{"num_hidden_layers": 13, "hidden_size": 384, "n_experts": 12, "experts_per_token": 2, "d_expert": 352, "d_shared_expert": 0, "hidden_act": "swiglu", "moe_layers": [1, 3, 5, 7, 9, 11], "router_score": "softmax", "normalize_top_k": false, "routed_scale": 2.45, "balance_loss": 0.0147, "balance_bias": false, "router_z_loss": 0.001, "router_bias": true, "init_std_router": 0.0288, "lr_router": 0.000765, "num_attention_heads": 4, "num_key_value_heads": 4, "head_dim": 96, "vocab_size": 32768, "norm": "rmsnorm", "norm_place": "pre", "norm_eps": 1e-05, "positions": "rope", "rope_theta": 10000.0, "rope_fraction": 0.75, "qk_norm": false, "attn_scale": 0.102, "tie_word_embeddings": false, "parallel_block": false, "init": "normal", "init_std_qkv": 0.0381, "init_std_o": 0.0, "init_std_up": 0.0381, "init_std_down": 0.0, "optimizer": "adam_variant", "learning_rate": 0.0007, "beta1": 0.9, "beta2": 0.98, "weight_decay": 0.19, "lr_head": 0.00515, "warmup_steps": 496, "schedule": "wsd", "decay_fraction": 0.564, "decay_shape": "linear", "final_lr_fraction": 0.05, "batch_tokens": [16384, 32768, 65536], "max_seq_len": 384, "doc_mask": true, "train_tokens": 368200000, "max_steps": 11479, "dataset": "wikipedia_en"}
Below are experts of layer 9 (counted from 0) of a mixture-of-experts language model. Rows are named router (the router's row for the expert), gate (a neuron's input weights, with its number), up (a neuron's input weights, with its number) and show model dimensions 288-383. Each number is 500 + 25 x the weight over its row's rms, rounded and kept within 0 to 999. Numbers have three digits each.
Before each expert's rows: "gets" lists some tokens that make up at least twice as much of what it gets as of all text. This comes from a sample of Wikipedia text that the model never trained on. Tokens count by the router's weight.

# expert 2
gets: "1", " was", " is", " were", ",", " are"
router:539491496508523514490542470517510488507469492481444539539489533472518492525521492485484509485519506555501544477496512494483496517482473502522565541497541475487463459493480487490534503474459452511517477485531471513503489526512518438472473508556519482516509463523510496551510481473479569510
gate0:473556510512497504517459474482521494507464494434468468509462487516476518480507534520499475469507487522522486494480506514485531519493516509521520493509533486496511473547520503466465485511507554519516489521545468458478517486507520458504507490475489511448486503493512504505494494465509529454
up0:494471474515482501487517513474459524471493458528552491498518487489494518502538482534455515509484456483474536512537460527509459470512521520494488499489531521473484485468468499513478526497520507519500502474453542511498485482525548472435497513521549480494511534543483502501456517478498480517
gate1:524545468506528518510511470557491523463494502508482482526491495484494517480493500487483508489476507498482538515490485478503510519502506484450498531539533523523508482470492519483509505480499451512522480508516509501494486494507486529545491461505524519513461491462499509520453451463495451522
up1:524518508487462447483525500498521473515490497491480474482494470482490464527477493510524515542542465506512484515499531479517502488514517485516528481456536491548503471510500499467474469533509513464522518517534516489490507519492464521487493511538484452531497504475513464472567484488468413461
gate2:513459473527465503451455486485488487498451486460465513488474481510506501514503523509549528491495523495473530520483506456526497499462481532477501518512495461483545503522473492515525476529500493483504473510476510524526503444444536483536484493486487489500505526518473443493532516509530535509
up2:482489509520535515489508457528507510492464497455467510507489480465451501505474553511550516517504515518493521513476498477485484489482478515499513475536518472520501499513521512504511486480526467452530468494503480529490555525525542459523510502500546490469519470499545487516467469515472539491
gate3:526479489515526560456493494498484538501485461532477514498482486503481510493479539483476526555468508503527535481542462557526512492492455505534520541500498489484506491524502474527478501495515518542519509527569454518492466515495490520526492506447498529497457478519493475496477508496478518482
up3:461492491514469496492515491528511446546493444507506487509521484541480523510519509527509469423508484477501490481513495483519491468552480518540490429467497515527490493507507446529534517533482530494476521489499477532510493528449532488485519519514466475554509510491524497511537490531489476476
gate4:553448524510500515539459499486546506505513508500487483470488498520510512469506527541513489454509526536499489503489501532543488515483476503525469484527501489496510514465484492444488492483498484508492496506496514459543484494509480513517486488487500486520484466480513477513488437507565483514
up4:492495496462505567453532499506506492414486515495513464515494515481486484498511506474506484452481486493506493557523457487504505474459484500513507505487503514503485481533504501519506491520516475513520530511514510504457510451528476508505482478556496509494503513526491509498543485506503473470
gate5:501523506473487497541487490492499494536490524533497503490481492493514565459478520476460464526504509490459527508472535499505490523496499490510538496512461527548558494498507497483504483498464509495505481474506534466515497492455472473519481501532500533468458495512474491506521503491485493498
up5:474516471541512515498529483512518459533523503484512530516506499551494471494498456486486523544476497484492500499527494453490487495546497503475503470498554508488505431460456490466506461479525506472528512507503481478488515482490498508498499513525485513500450504460506543511533503527443515505
gate6:452530498536518483502524489479475504520492487479515493523502540508508540472506516471526453526491507488505490479477540478496532525482482490535535500486488509564466479508436512512458478499490533500448463514540483467511541502464486464473500489506516499491501515483493532490467488496476484511
up6:482491523506502470471506481495486516496502501551528516514507518493512498456508500506488483481508530491434509543488480509488486518459459504529491464483522526527539494508511476512518509518488567521470450475523489472504525513476503492493463547514525504489499493541493527475526513512521471532
gate7:508515527475461527486489500505489533560488461487501509507494502536528538491505498466483503491473466490513540517514527492534510491487531537524464479477484471491480545497476505486455503519537464476504460482463528510502491513433479492504515536458509532489491480510485521437492535497492486507
up7:539494498547537504502519519545504551489537479498519471458529490454517526484495534539521517482425493494552526463483487466495502505506531501478501510462509515461513526475483512520491494500477461514536490493474502534521483554509536528485477518490463501503536527540462507503511474476507527511
gate8:496510488485472468503457458520528465465488512501501436504504482534498528501491519508526513497528490494511467528450489461484543505464457512480496444508532503505494525494459493466488479471478519470509515496499493461502511446499461454465488517498504529508529530500488529506510550529498513507
up8:503517467452469433518523484534500481524535518469520538507490503522519470459483531441448461497518475493481525495507516474474451525527525516504526554501515515507470523490515522484531479504484517479476509509489505523502480520515508502510517476549510493519481468505522502491487514462521510528
gate9:473522532511514499507497488519488494534506495477498495489483507473504456507495498462487508523482498507497489520496501496438516504469465498484473514484515519459521514520506494505454530461516526485543512519543466483580505520479512533444485490474488485513511504500470527528496518500478540546
up9:471475503431480553486492496510439504485503488507512423518508489482508477471526512512531504468483466472502530548473452489490516498535454509483536517479519496513487520510502482495490477491500498468507492488472512556460532486434478481490496481515520507451505478483551547514514485495478507481

# expert 1
gets: "\n\n", "0", ")", "| ", "- ", "3"
router:539488501533522544499517458525487498516504462491477484533481523468491475513510476485503521491513541567482550484477505512485507479496450509518494499507538466505462473459511508470543517460458465521522486509560463498500443538531499459471499497506492470510511480524492495529508476470503516523
gate0:526504516537486470546507482451471502488514461500544504473447493494526490520521494533508528516488500483501505489528508463465487498468516478485475480473485450514489542481469478483457472543516483510487439478504474463474513503478515486488545530485519539456472496532483538482471496449492485490
up0:506470476485486447494490484512506495526499525537506494523484461499496502506468444468435493483516484524506503513527532525500493513515528486470563526521518488481441488467522506467522547491466461513517518518495492463465488472511485479519495466449522482505483501509514534485515481493555489520
gate1:510479504492487545496443477516465513514524521480508504471485491493503494522515503548474503503512501480514550458503501516496473504462484460524495532543474493504508499496508467508522495507517516498527517494500504496497515499493541561483491459467563540494499500530532450490514500507518492480
up1:515480534494448481479472497533470509534482461471533508484499524474466464520511478501514512550492475514522476546516452523506477536498511463513488520508493464541450496476499482490486524496501482493467529529505505506524479483488525520452527513490471500509513494502470485543504555436506473487
gate2:462531453465525496501522471489479560517512559545467507514472488523472498520468496489521498497524458515531487485472500483507520529469521474480553501515502437468491454490477480515513552512495461451492523497510528509493483516490546478511449495478479515474501542537475528477501524515510501490
up2:493482538529491488549470492504482484496523463519512475482516527518475456518502506499478559512470514487504469526563476521458458504503537495496483449480459492455527501485497500516520519517507488451482443456501518503505476462496494542543533486543463476515501489478512505513464510501512494483
gate3:490556511491485477478501526485531525472483514489473521493511482547518533495553524480475542504522521514509523464473511551515435502523506498486500553530499504492503515511511494484486506475483471462493499480508484476542510475451473515473516512475502469484497456503517489487492486575532492480
up3:523494460543502561544510546544524498483475495484478463475503471451486482459499518489454495518489517479528529484485492473466520492472450506505532513503505464486501494500504480488520528441510572530498475487478467473459535512506496527465505511488529516494500468507513501453510508501505486499
gate4:501550460550508555500506501511494489464508475480476469522476487540552479471493506538470459505505505523475515479534504532534519501537492483493542501504486494506563491499518520519477497522523484502501446496488512510520510481495493540480468509503456518512473506465511516541547538548526468539
up4:496515497510524541468485517489483525520511482501484499491511521524503494513460472500551497462456497487479472489454480470502540559490537519498518454483469527445520518503524509520512537492487471505513502536476521493513518456492522474478514501485560477509506487521510533507549521495506501501
gate5:510516485510503553510511508505525501524469534493459475493529496510541482504511486522484471471515470510528496506506488472516470532462455452480529483472519527560479504500484481491470545491496496506477513471517494470442485548480547486453500515559499494523550500475506458508504548441532499500
up5:539515509483463539484520471537505445483490475520497459501490498506517473510500454533492486489498441484511491520531517535499512525484480427498565551509484538521519519505526474495479566481527514513477547554491490522498507539488517493496457469492499548474477509496569498523458475512457488477
gate6:484524520498470530546517468484544505478451482532507480507497457468478509512518465513476511457525458474453499478509458506524510513440507486504527505493469509480518470539500527517517484469493502496494450519471498522458532508492501519533470490512501523525507513516473552510472496514524513523
up6:505481500498497517521508476512452512479507514426516535478477460529455441525511492516501514495531484473498498476523479508464543527456520480497427513542476538510508507527544513539490495479500503515523532554520514458450456487510542502481466501519446507503519532490463531536453484514538507494
gate7:505496489521493462536507511492523550504496505530482490507458504500507478494478518477481508509502519500486487468480505474522507541479521460522520546506493504532513500557460463495466426444455478464566541553512475496514464511495486523509488540511510525520543478517473500510491501507515533479
up7:526492525447498529527497525512476441506479519503500558534512467525504545475505523533534494526547497522492530480513496520529449489517491524511496474475516514470488484462457539495545535556537495518512520476496501527474540451534504489536497524516474488508530520518521480482520431463498487509
gate8:525504515518496514513515433438513505520543483482503509523454520529500509527533479518532513508520471542497498482484493495503496524537467526516505507452500517483478480478507480494496503474471484530501468534497480504490535554471540459509453520484520506515502495475474446495490467506463505500
up8:465455470425551492472489480520492524473497467537485540469498494475478470476491504526521499485485527473496498471530516467512518495460475473502508504491494467472501480505494484527544511535482502523489518481528487500548506481489467514500528490526534513514498492483505552512536533461568520502
gate9:511480479468552466537464531475488522521520477502455525496538520457485518487459528476515485508481550502473516500522478525513496518451494498510468519473537501482581480497528491520492529511496496514504485523491488521500503466486514518494487497542518475550482496521500503522522512517488498502
up9:501459479518514505526492475489501586472511481536516511535509503493465485527462482507503470476487508453514519524487478508503521529520533521488496531524495488491514484465475472470518507473441500489529472491510512509504538469492510480529492548532510506514476491521463469467513527494513459510

# expert 9
gets: "\n\n", "\n", "===", "==", "2", " ="
router:541502500481518529494519486528525514489503522493442494519501506483508459545506489468496512521526498587473506481504521511518510556470478476490523549508553473490494479481488506457535492481502472486556472525508483523500466535486518481503459503518499494501526469518516502505468493482507550523
gate0:499502509489447464460479495509483466486489533467486531502538506533489470477551496495499534496554493502454489504516560438457569463519553497508494503527502489488545516502455500494486508445491523520464506503526500507537484499521495494515558507468470545497507526490504505531464446495491498517
up0:473502548477466519482494459503491483526487488477534465488531536490454493494520483477476505529447540514481510494487489547486460483489476483477470486499482462490496538494499504519489497526510453524489459504486493491459492518531515497510513470471448515490486478514472526478519512475488461520
gate1:534508497524510523449463507527548475494516506472544516512542496501488467536497459489513535529466509499504499512477473479525514493505483456514501490477492477539500487485462528500538517479517476553498487484471531471549503520503495510532488485455502480539538523478514490555510492489511497510
up1:541463516509498520545510468516498529491498494505493519507496530451477471512453543497477484542504516508483513523531525512511519533477471498441494514517515534470519497475463509505505518493516507546565494489481524528545458491492512525530518485493486506476533517490504491472486492537506519523
gate2:523480453492481486483491480491499552474514458495510455516507492509521503520516501524539494488487496496474524471517516466514468458520513493490530510469537513525479539495478489412531493498540520501513485552492544512501534491491481488524500478488491510489467526524509474443469504445503502502
up2:462517507527524526506501455460498490544472476548508513505497553462545468485500495447474491502455497482508498516498491521513466466562495494509548505527492509483509515528502480544541507500501482468509497552476484482484509511481470522465518480502532506510487518465455521517492490465461511478
gate3:497512531464558528462492507537462501505490479524532522497478513502500509488539503490479496532508471461459524465527523483434499525567510529502500528458488466465565507485485519513487498471476483504512503506467531525523473504472521509500478518509524453537527497515493466522523488527462489529
up3:517512451500492470487492501520538485484507463454472482516487483516495466479503487530490511520493453510487443511535510492473497469539489491478512487487468501480528523502491546536499513509487463485518481470496502503537458492466463511464520479511511531517570467470523487499485471516537523539
gate4:525468505491510515513538506495503487489477475510510500487503531483529522479553482513545505508425478505532522495510508534534494512513492548521521518500470477496515485450516504493495520450497464543493529485502439491525546557507519501502488485521517536518471502538490508495479476515525442512
up4:481534482517528502432489479518489523518520478521455510511500484486446501481497522510480491524506518525499485535446516497494458537460475496503522488539517491532548500502525491475532496528507476486489467512497542457492499496492498481499503498493473491475511498527519503500544494538478484532
gate5:497486471501475493488508512526531557522463513535494527524511512521511468493467492493457517519483499491544546480497493474531472473545479491520553505477530522531497485516477441484507493488440491521451485489514518458474509536513548516488517497523504489480517495513532486466540519519513470480
up5:508496512478525496500529504466443494486475530510512527486496497523540514507513535496540499514484515484543484484513459531484479504484497510510510535503546536515488500519563477482506501522468537522538536552471484539479468526478511498451444443522507482488465533520544505509457511523530467528
gate6:498516537473514501526535517517489501540505489517496476553519489485490473530494501496461484481508462505490498510461509508460528493512506521490498559530504486495504490548474504518488536502496508478465465506550506459481467473499490435544516514486490433475503482512507498534482507519505492510
up6:465515516480522473526534441466434514509513492450489519535529500525494474511496532507514483466505464534508509523489535465487487497495516532490477519483527505491457501533524517483509523517543491488483500523510519481502509489496513492471504514526478467494521522465526482495485498505510494464
gate7:483502526521553473534472473491459483451490524492497474566517495455472487458503471503498494465502491491454487516483514498512514488501486501492525528479522517485493512548455468521493481475509484534524507503460459545504510544514557488538515445464483526501493506494457509514483522523494493475
up7:477517513508488504462489470515492518506527496495455508466470498523543483479495535516552498504532513518516476512492533510499527531490510499549483469470485508539473477508462469517518482456513493484490493500474467463494565496491513483498472539509487536482512499535519503502521485540492498500
gate8:484552555504520504482480467482526495421432497494520494543517519475481491494505519528515532489552503531539502466500493506510512483530516497513497518489495513529509459528540532518518503503521473514499503507500474495551468512475514512502488506512490490521477479490490467510482483518491517524
up8:496521513467510520480471490483548474497529490533521534517508491500495442517522520485484449474483475481474480497460508480497434490515516515506458466516556513498490480512474506487490564532473521496529548521505519500501474467492479472476492494485492482450466480535496484517491510516495498519
gate9:433542483464482518511539517518445497535500512472513482458462534500496503472541513495504532502510476546548462450453538471505504531488454472509499494530503463549468546473507524553475487476440459483488482508473497497491513545506528494514470495497506537465524502475490498515468478499507509516
up9:490466476493533485472527530511564505538459485523511528480476510503513479531506474526463495471532518507539476498520475501543473519463506496491486514521492485505505481461486487485508503517526536490509458518515474491474499501473457495493464464494502495505525499493513518511489522558492520508